From a checkpoint of a small mixture-of-experts model trained on Wikipedia.
Size: 9 layers, width 256, vocabulary 11098, 111M parameters.
Training: a variant of Adam for the experts, 614M tokens, 9369 steps.
Below are experts of layer 4 (counted from 0) of a mixture-of-experts language model. Rows are named router (the router's row for the expert), down (a neuron's output weights, with its number) and show model dimensions 0-255. Each number is 50 + 15 x the weight over its row's rms, rounded and kept within 0 to 99.
Before each expert's rows: "raises" lists some tokens whose logits its average output raises strongly, later layers aside. This comes from a sample of Wikipedia text that the model never trained on.

# expert 205
raises: "burg", "fully", "no", "ried", "ly", "til"
router:33 63 42 54 65 18 35 73 46 65 48 51 56 51 50 68 58 22 70 41 70 38 62 44 46 62 69 39 27 52 75 59 34 69 53 38 32 50 65 49 33 29 31 34 65 38 51 21 51 81 22 36 66 40 60 54 27 49 72 61 59 70 58 52 62 42 50 36 55 36 70 43 44 29 36 25 42 51 44 70 56 34 39 20 52 27 57 48 74 18 30 36 26 52 65 67 43 38 62 63 52 30 63 66 46 50 74 45 36 51 74 23 70 50 48 71 67 37 50 46 38 43 67 47 45 35 22 35 42 55 33 44 31 65 38 22 49 54 27 50 28 20 58 30 25 51 42 40 66 72 45 24 33 51 48 40 61 55 33 35 36 69 57 56 85 41 66 47 72 32 70 42 39 24 40 86 76 64 71 40 61 51 50 44 46 61 65 59 31 40 50 58 49 50 38 60 56 56 39 53 48 80 47 24 50 61 54 79 29 47 52 63 53 62 53 35 49 61 73 71 61 57 45 53 33 47 36 54 56 25 68 41 44 47 70 47 29 63 36 65 77 60 74 63 44 54 34 43 65 56 42 53 78 81 43 39
down0:47 34 64 70 74 33 44 68 48 44 52 44 54 45 37 50 38 41 57 50 41 55 33 19 63 20 43 17 21 77 26 71 48 23 63 42 64 39 40 58 67 67 52 56 62 57 77 60 41 56 70 49 55 42 59 63 33 32 33 21 81 53 16 55 36 57 56 55 60 53 44 59 60 65 32 45 38 40 47 45 59 65 51 37 67 40 34 39 62 35 52 40 37 62 29 62 61 58 72 29 35 42 43 57 55 36 49 65 52 60 53 54 37 46 56 41 40 17 51 71 55 67 54 51 73 68 58 58 58 51 41 53 50 11 38 72 22 63 62 68 25 23 37 57 46 78 33 31 65 42 35 74 40 22 69 76 51 58 64 76 40 43 25 51 17 42 47 38 43 44 58 60 60 50 45 51 53 44 40 64 36 38 46 50 38 58 64 18 71 39 74 43 36 40 51 50 38 66 57 77 70 55 36 83 25 28 56 55 67 50 63 40 56 58 66 71 14 62 73 35 68 39 55 37 53 53 51 46 35 64 57 24 63 62 72 62 48 62 52 26 62 68 55 40 70 31 60 61 71 58 24 24 58 52 60 40
down1:64 35 43 65 43 73 63 50 78 22 52 55 53 44 33 49 43 57 67 34 47 23 61 56 50 31 48 63 58 44 63 53 38 60 26 64 32 64 51 48 22 47 55 65 51 60 61 71 50 55 51 45 17 50 26 54 41 65 65 50 30 56 48 40 68 37 68 47 30 32 41 47 49 56 59 73 31 40 54 72 41 40 30 57 45 52 50 28 31 18 59 59 64 34 25 54 21 46 60 23 56 47 34 37 63 40 46 62 60 44 69 33 46 67 56 53 57 49 42 35 40 49 39 38 63 51 35 39 28 41 56 43 95 54 60 33 73 37 38 61 63 52 65 62 33 49 53 49 62 28 60 56 69 99 33 53 73 32 56 54 55 46 60 65 49 66 39 42 67 20 29 60 16 49 77 46 25 43 69 35 57 47 61 40 39 50 49 67 40 31 51 54 53 43 27 72 43 56 64 54 46 33 48 35 50 69 10 61 41 46 56 57 56 41 61 33 70 79 79 63 43 57 49 12 34 77 47 71 38 56 48 60 81 58 43 86 50 53 67 83 74 75 48 44 38 47 54 36 21 53 56 61 48 43 28 68
down2:30 72 47 37 39 32 43 61 29 57 41 43 58 45 57 50 52 30 46 58 24 39 38 50 33 38 44 40 28 30 53 41 29 79 53 35 26 46 36 24 47 68 53 62 51 39 58 67 73 65 72 37 80 68 47 60 30 38 42 48 22 40 55 59 67 20 84 43 56 47 37 59 27 45 57 67 20 39 36 31 47 53 55 57 48 31 41 52 85 67 60 66 37 71 56 61 52 62 71 52 28 35 20 41 48 51 59 48 63 62 49 39 52 41 51 69 31 69 39 51 46 28 26 50 44 36 47 40 52 99 45 69 86 73 42 55 61 57 49 45 53 59 71 51 49 61 40 51 49 71 65 53 37 47 45 23 34 59 54 30 39 54 67 80 49 49 69 39 55 56 48 70 67 39 60 37 45 61 69 59 48 47 67 57 27 53 50 55 51 48 34 36 85 38 78 35 44 34 54 44 37 55 74 65 38 35 58 27 41 51 83 48 60 62 48 32 62 67 70 53 35 47 41 01 40 47 70 39 52 46 59 67 52 61 47 43 64 31 45 53 47 58 66 24 43 58 49 64 55 56 32 69 66 37 44 68
down3:50 49 56 57 56 34 70 49 52 43 53 37 42 32 54 29 62 56 41 40 31 58 53 48 60 39 53 23 36 50 47 50 41 57 57 42 42 47 54 70 47 77 52 62 59 51 21 45 63 60 61 29 79 66 42 55 40 29 41 50 59 43 49 52 72 42 84 55 46 40 32 58 48 76 56 55 36 18 45 34 48 75 69 54 39 76 46 41 83 59 67 59 04 46 41 39 51 80 73 32 25 70 43 45 23 57 28 48 55 69 55 77 40 37 32 56 23 19 46 51 48 27 47 51 64 77 47 59 32 82 55 59 87 47 30 72 32 55 60 42 32 48 50 46 37 71 39 24 37 62 55 36 59 22 61 48 25 47 79 44 56 34 24 55 32 55 56 22 40 52 35 48 73 39 49 29 43 33 39 72 66 43 50 58 34 71 46 56 72 55 60 74 42 65 69 36 28 53 45 55 55 43 47 75 55 61 39 49 69 48 66 43 62 52 44 74 27 55 65 39 36 36 53 10 44 44 52 47 55 81 61 67 70 37 42 54 62 58 64 38 35 64 46 18 56 49 77 65 49 41 46 49 39 63 74 73
down4:74 68 27 58 49 72 46 40 57 26 59 40 34 57 44 46 36 68 40 57 66 62 26 48 40 36 54 44 63 57 54 14 43 38 31 40 68 62 98 40 56 48 57 57 56 60 55 50 22 50 12 84 25 60 59 55 57 44 58 44 17 27 31 62 57 45 48 26 32 62 33 73 65 55 37 74 32 64 46 49 31 45 59 61 60 32 46 45 57 33 40 62 60 49 67 53 78 46 44 35 54 51 36 45 83 73 40 40 40 28 57 78 49 70 52 60 69 40 66 64 60 54 78 41 59 71 35 36 34 32 30 64 47 61 42 58 65 23 51 38 40 57 47 78 39 49 54 66 59 44 17 68 27 65 38 51 49 62 44 70 36 48 73 60 43 26 42 42 53 33 47 64 45 47 53 74 29 48 55 53 66 68 43 38 77 53 56 41 43 34 42 42 38 60 56 52 39 46 55 58 67 36 51 45 60 65 30 37 60 40 27 64 79 45 47 74 45 51 36 43 61 27 19 55 70 36 60 91 44 30 42 85 60 28 67 64 46 50 56 65 46 46 54 73 41 51 48 24 29 57 37 64 27 38 67 58